Experts of a small language model: a softmax router.
Below are experts of layer 6 (counted from 0) of a mixture-of-experts language model. Rows are named router (the router's row for the expert) and show model dimensions 0-255. Each number is 200 + 30 x the weight over its row's rms, rounded and kept within 0 to 999.
After each expert's rows: "gets" lists some tokens that make up at least twice as much of what it gets as of all text; "comes before" lists some tokens at least twice as common just after its tokens as in all text. This comes from a sample of Wikipedia text that the model never trained on. Tokens count by the router's weight.

# expert 29
router,166,225,172,233,240,227,179,209,227,148,165,183,238,205,213,146,195,198,228,181,230,191,180,159,240,257,238,195,193,178,161,184,202,222,239,215,159,223,215,226,167,188,174,195,210,211,210,207,199,224,211,172,181,235,196,173,236,244,190,230,188,171,240,234,232,183,185,235,204,202,207,225,173,228,176,188,232,201,213,236,192,248,224,240,230,166,252,224,253,161,175,220,222,250,182,224,185,217,185,201,165,165,238,200,244,235,192,188,235,156,164,172,235,185,224,176,211,178,156,181,172,237,161,242,171,171,249,187,248,181,179,181,235,234,175,249,227,180,212,243,184,234,163,184,154,241,226,231,237,176,156,163,257,212,196,206,186,179,160,229,201,172,223,224,208,193,192,215,185,163,236,233,192,176,223,151,170,146,184,240,255,263,212,168,243,236,242,170,191,216,159,163,244,156,232,239,214,159,187,164,215,224,215,238,200,215,187,158,232,217,175,195,163,235,167,209,202,179,229,150,166,214,211,156,211,175,193,161,238,261,179,152,167,148,220,229,237,223,173,202,221,156,230,256,242,217,254,217,184,218,150,196,183,186,227,208
gets: " in", " by", ",", " on", " In", " through"
comes before: " the", " ", " a", " his", " which", " but"

# expert 3
router,170,237,166,224,236,224,161,233,246,162,157,174,226,172,220,167,165,225,223,159,237,171,169,163,231,228,240,234,181,171,164,163,219,231,228,228,173,219,206,225,165,166,165,197,233,232,220,174,213,241,237,162,164,220,168,169,225,228,186,233,184,177,231,242,226,171,176,229,228,181,233,227,170,233,157,174,225,178,219,234,163,237,226,233,219,172,243,228,229,172,167,222,220,244,174,232,174,220,176,223,160,161,226,212,229,209,177,172,228,165,172,171,241,182,220,164,231,171,163,173,166,240,164,214,169,167,229,207,239,174,170,160,231,229,168,223,239,172,221,230,159,259,159,177,168,226,224,226,234,165,169,174,241,205,199,230,168,178,176,225,205,169,233,230,197,181,167,229,162,176,226,213,238,170,226,169,161,163,171,230,224,227,209,167,243,215,234,178,176,226,166,162,215,170,226,237,234,168,167,161,230,233,225,217,205,233,164,170,232,230,174,181,159,226,171,180,226,161,236,164,166,185,232,176,240,182,170,172,230,222,174,173,169,163,224,233,232,237,172,173,218,181,229,225,222,228,231,231,168,224,165,201,158,159,238,229
gets: " |", "|", "-", ",", ";", "20"
comes before: " ", " \"", "00", " L", "09", " $"

# expert 20
router,170,237,166,224,236,224,161,234,246,162,156,174,226,172,220,167,166,226,223,159,237,170,169,164,231,229,240,235,181,171,164,163,219,231,227,228,173,219,205,225,165,166,165,197,234,232,220,174,213,241,237,162,164,221,169,169,225,228,187,233,184,177,231,242,225,171,176,229,229,181,232,227,170,233,158,174,225,177,219,234,163,237,226,233,219,172,243,229,230,172,167,222,220,244,173,233,175,221,176,223,160,161,226,212,229,209,177,173,228,165,171,171,241,183,221,164,231,171,164,174,166,240,164,214,169,168,229,207,239,174,170,160,231,230,168,224,239,172,222,230,159,259,160,177,169,225,225,226,234,165,169,174,242,205,199,230,168,177,176,225,205,169,232,230,197,182,167,229,162,176,226,213,238,170,226,169,161,164,170,230,224,227,210,167,242,215,233,178,176,226,166,162,216,170,226,237,234,168,167,161,231,233,225,217,205,233,163,171,232,231,175,181,159,226,171,180,226,161,235,163,166,186,233,175,239,182,169,172,230,221,173,173,169,162,224,232,232,237,172,173,218,181,229,225,222,227,230,231,168,224,165,202,158,159,238,229
gets: ".\n\n", "/", "R", " of", " Rick", "===\n"
comes before: "==", "In", "He", "On", "===", "The"

# expert 0
router,187,250,168,202,227,221,170,222,257,189,184,185,234,151,221,180,190,213,228,169,206,196,127,175,215,228,237,208,213,190,185,137,214,249,241,255,153,204,202,197,165,169,159,197,227,234,229,148,213,208,283,166,140,224,174,174,223,220,162,240,175,183,218,240,223,151,179,216,217,156,252,261,156,208,169,176,220,178,197,209,178,274,235,186,218,162,220,231,204,192,174,226,211,233,168,205,166,202,188,258,198,159,222,223,246,250,177,159,225,172,157,198,227,190,235,176,215,177,186,177,180,235,175,213,152,175,233,190,241,189,198,167,208,222,164,258,195,172,206,208,156,249,170,198,159,233,246,221,242,171,169,187,218,178,223,234,173,174,170,227,198,162,217,221,212,182,186,212,161,171,223,211,220,155,209,158,177,166,167,247,208,198,214,169,230,209,223,213,157,211,167,157,241,169,231,237,198,197,175,176,222,220,222,191,171,237,173,168,209,222,186,201,177,228,194,170,193,172,178,173,161,169,262,147,228,169,181,162,206,205,195,145,170,206,209,219,209,217,178,150,222,154,203,216,199,217,241,209,203,239,158,165,165,162,225,219
gets: "\n", ")\n", "===", ";\n", ".\n", " data"
comes before: "-", ":", "|", "=", "S", "+"

# expert 12
router,170,237,166,224,236,224,162,234,246,162,157,174,226,172,220,167,165,226,224,159,236,171,169,163,231,229,240,234,181,170,164,163,219,231,228,228,173,219,206,225,166,166,165,197,233,232,220,174,213,241,236,162,164,221,168,169,225,228,187,232,185,177,231,242,226,171,177,229,229,181,233,227,170,233,157,174,225,178,219,234,163,237,225,232,219,172,242,228,229,172,167,221,220,244,174,232,175,220,176,223,160,161,226,212,229,209,176,173,227,165,171,172,241,182,221,164,231,171,164,174,166,239,164,215,169,167,229,207,239,174,170,160,231,229,168,224,239,172,222,230,160,259,160,176,169,226,225,226,234,165,169,173,241,205,199,230,168,177,176,225,205,169,232,230,197,182,168,229,162,176,226,213,238,169,226,169,161,163,170,230,223,227,210,167,242,215,233,178,176,226,166,162,215,170,226,237,234,167,166,161,231,233,225,217,205,233,163,170,232,230,174,181,159,226,171,180,226,161,235,164,166,186,232,176,239,181,169,172,230,221,175,173,169,163,224,232,232,237,172,173,218,181,229,225,222,228,230,230,168,224,165,201,158,159,238,229
gets: " ", " to", " |\n", "\n", " with", " including"
comes before: "|", "19", ",", "-", ".", " in"

# expert 32
router,178,211,180,225,228,212,200,206,238,157,130,196,238,203,214,156,165,239,233,176,215,166,185,181,211,244,242,240,198,176,168,191,217,230,222,229,185,204,225,210,183,176,150,205,235,234,197,175,213,250,249,168,148,226,166,189,222,238,213,209,189,177,199,247,220,178,185,219,221,191,243,231,167,217,154,172,226,200,211,227,165,255,230,251,245,177,235,234,213,180,175,237,247,228,178,247,183,203,184,219,179,159,221,220,230,218,209,180,226,157,179,155,244,174,222,162,236,148,166,155,189,238,166,206,159,194,250,215,222,187,168,177,235,217,193,236,233,157,246,216,178,252,192,200,189,236,232,204,234,157,185,159,238,190,187,267,184,190,169,205,198,174,235,256,217,215,175,222,166,176,209,230,253,141,222,156,166,155,157,221,237,227,225,177,225,232,238,185,208,224,156,177,197,178,234,223,218,167,169,179,211,221,220,228,224,218,175,182,229,235,186,192,179,232,186,173,235,207,261,171,186,188,248,156,234,188,181,182,244,246,150,174,186,191,201,216,244,239,169,172,212,195,254,200,236,221,226,216,158,226,169,204,160,153,238,230
gets: " |\n", " |", "\n", "|", "\n\n", ")\n"
comes before: "|", "-", "|---|---|\n", "==", "20", "|---|---|---|\n"

# expert 37
router,193,246,207,204,231,215,198,217,221,145,171,170,231,153,198,183,180,201,219,180,220,185,149,201,215,223,223,223,195,171,181,144,218,226,221,243,171,250,199,237,187,195,162,164,209,256,207,195,203,247,219,164,210,211,155,149,245,226,199,192,192,198,227,232,244,178,196,251,206,185,199,225,173,221,158,195,233,195,236,250,171,231,210,210,202,178,223,229,203,164,172,206,225,224,180,235,168,209,177,203,170,161,215,229,229,196,189,172,218,159,186,160,239,160,232,201,246,172,149,204,136,226,154,247,187,188,229,240,230,207,214,172,242,221,192,233,243,159,205,232,165,242,166,185,180,239,186,249,254,169,129,192,230,226,214,230,174,161,170,219,205,182,236,235,211,176,177,201,178,192,249,211,232,164,213,177,184,174,179,194,213,248,227,169,252,226,226,157,187,207,178,164,228,161,220,242,215,149,174,165,218,236,236,243,194,210,199,214,202,234,160,155,166,254,180,150,200,179,235,168,145,206,226,174,226,190,192,153,229,249,167,178,166,169,226,205,230,222,173,154,230,172,222,221,240,219,262,233,194,205,174,203,168,114,231,218
gets: " with", " of", " under", " over", " at", " well"
comes before: " the", " a", " of", " as", " not", " his"

# expert 31
router,170,237,166,224,236,224,162,234,246,162,157,174,225,172,220,168,166,225,223,159,237,170,169,163,231,229,240,235,182,170,164,163,219,231,228,228,174,219,205,225,165,166,165,198,234,232,220,174,213,241,237,162,164,221,168,169,225,228,187,233,185,178,231,242,225,171,176,230,229,181,233,227,170,233,157,174,225,178,219,234,163,237,226,233,219,172,243,228,229,172,167,221,220,244,174,232,175,221,175,223,160,161,226,212,229,209,177,172,227,165,171,172,241,182,220,164,231,172,164,174,166,240,164,215,169,167,229,207,239,175,170,160,231,229,168,223,239,171,221,230,160,259,160,177,169,226,225,226,234,165,169,173,241,205,199,230,168,177,176,225,205,169,232,230,197,182,168,229,162,176,226,213,238,169,226,168,161,164,170,230,224,227,209,167,243,216,233,178,176,226,166,162,215,170,226,237,234,167,167,161,231,233,225,217,205,233,163,170,232,231,174,181,159,226,171,179,226,161,235,164,166,186,233,176,240,181,169,172,230,222,174,173,170,162,224,233,232,236,172,173,218,181,229,225,222,228,231,231,169,224,165,201,159,160,238,229
gets: " Paul", " George", " Jr", " Win", ")", " aff"
comes before: " Arthropoda", " |", " Chordata", " position", " of", " Grant"

# expert 36
router,170,237,166,224,236,224,161,234,245,162,156,174,225,173,220,167,165,226,223,159,237,170,169,163,231,229,240,234,181,171,164,163,219,231,228,228,173,219,206,225,165,166,165,197,234,232,220,174,214,241,237,162,164,221,169,169,225,228,187,233,184,178,231,242,226,171,177,229,229,182,232,228,170,232,157,174,225,177,219,234,162,237,225,233,219,172,243,228,230,172,167,221,220,244,174,232,175,220,176,223,160,161,226,211,229,209,177,172,228,165,171,172,240,183,220,164,231,172,163,174,166,240,164,215,169,167,229,207,239,175,170,160,232,230,168,224,239,172,221,231,160,259,159,177,169,226,225,226,234,165,169,174,242,205,199,230,168,177,176,225,205,169,232,230,197,182,167,229,162,176,226,213,238,170,226,169,161,164,171,230,224,227,210,167,243,215,233,178,176,226,166,162,215,170,227,237,235,168,167,161,230,233,225,217,205,233,163,170,232,230,174,181,159,226,171,180,226,161,235,163,166,186,232,175,240,181,169,172,230,222,174,173,169,162,224,233,232,236,172,173,218,181,229,225,222,228,230,230,168,224,165,202,159,159,238,229
gets: "9", "3", "8", "6", "5", " Win"
comes before: " |", "8", " |\n", "0", "7", "4"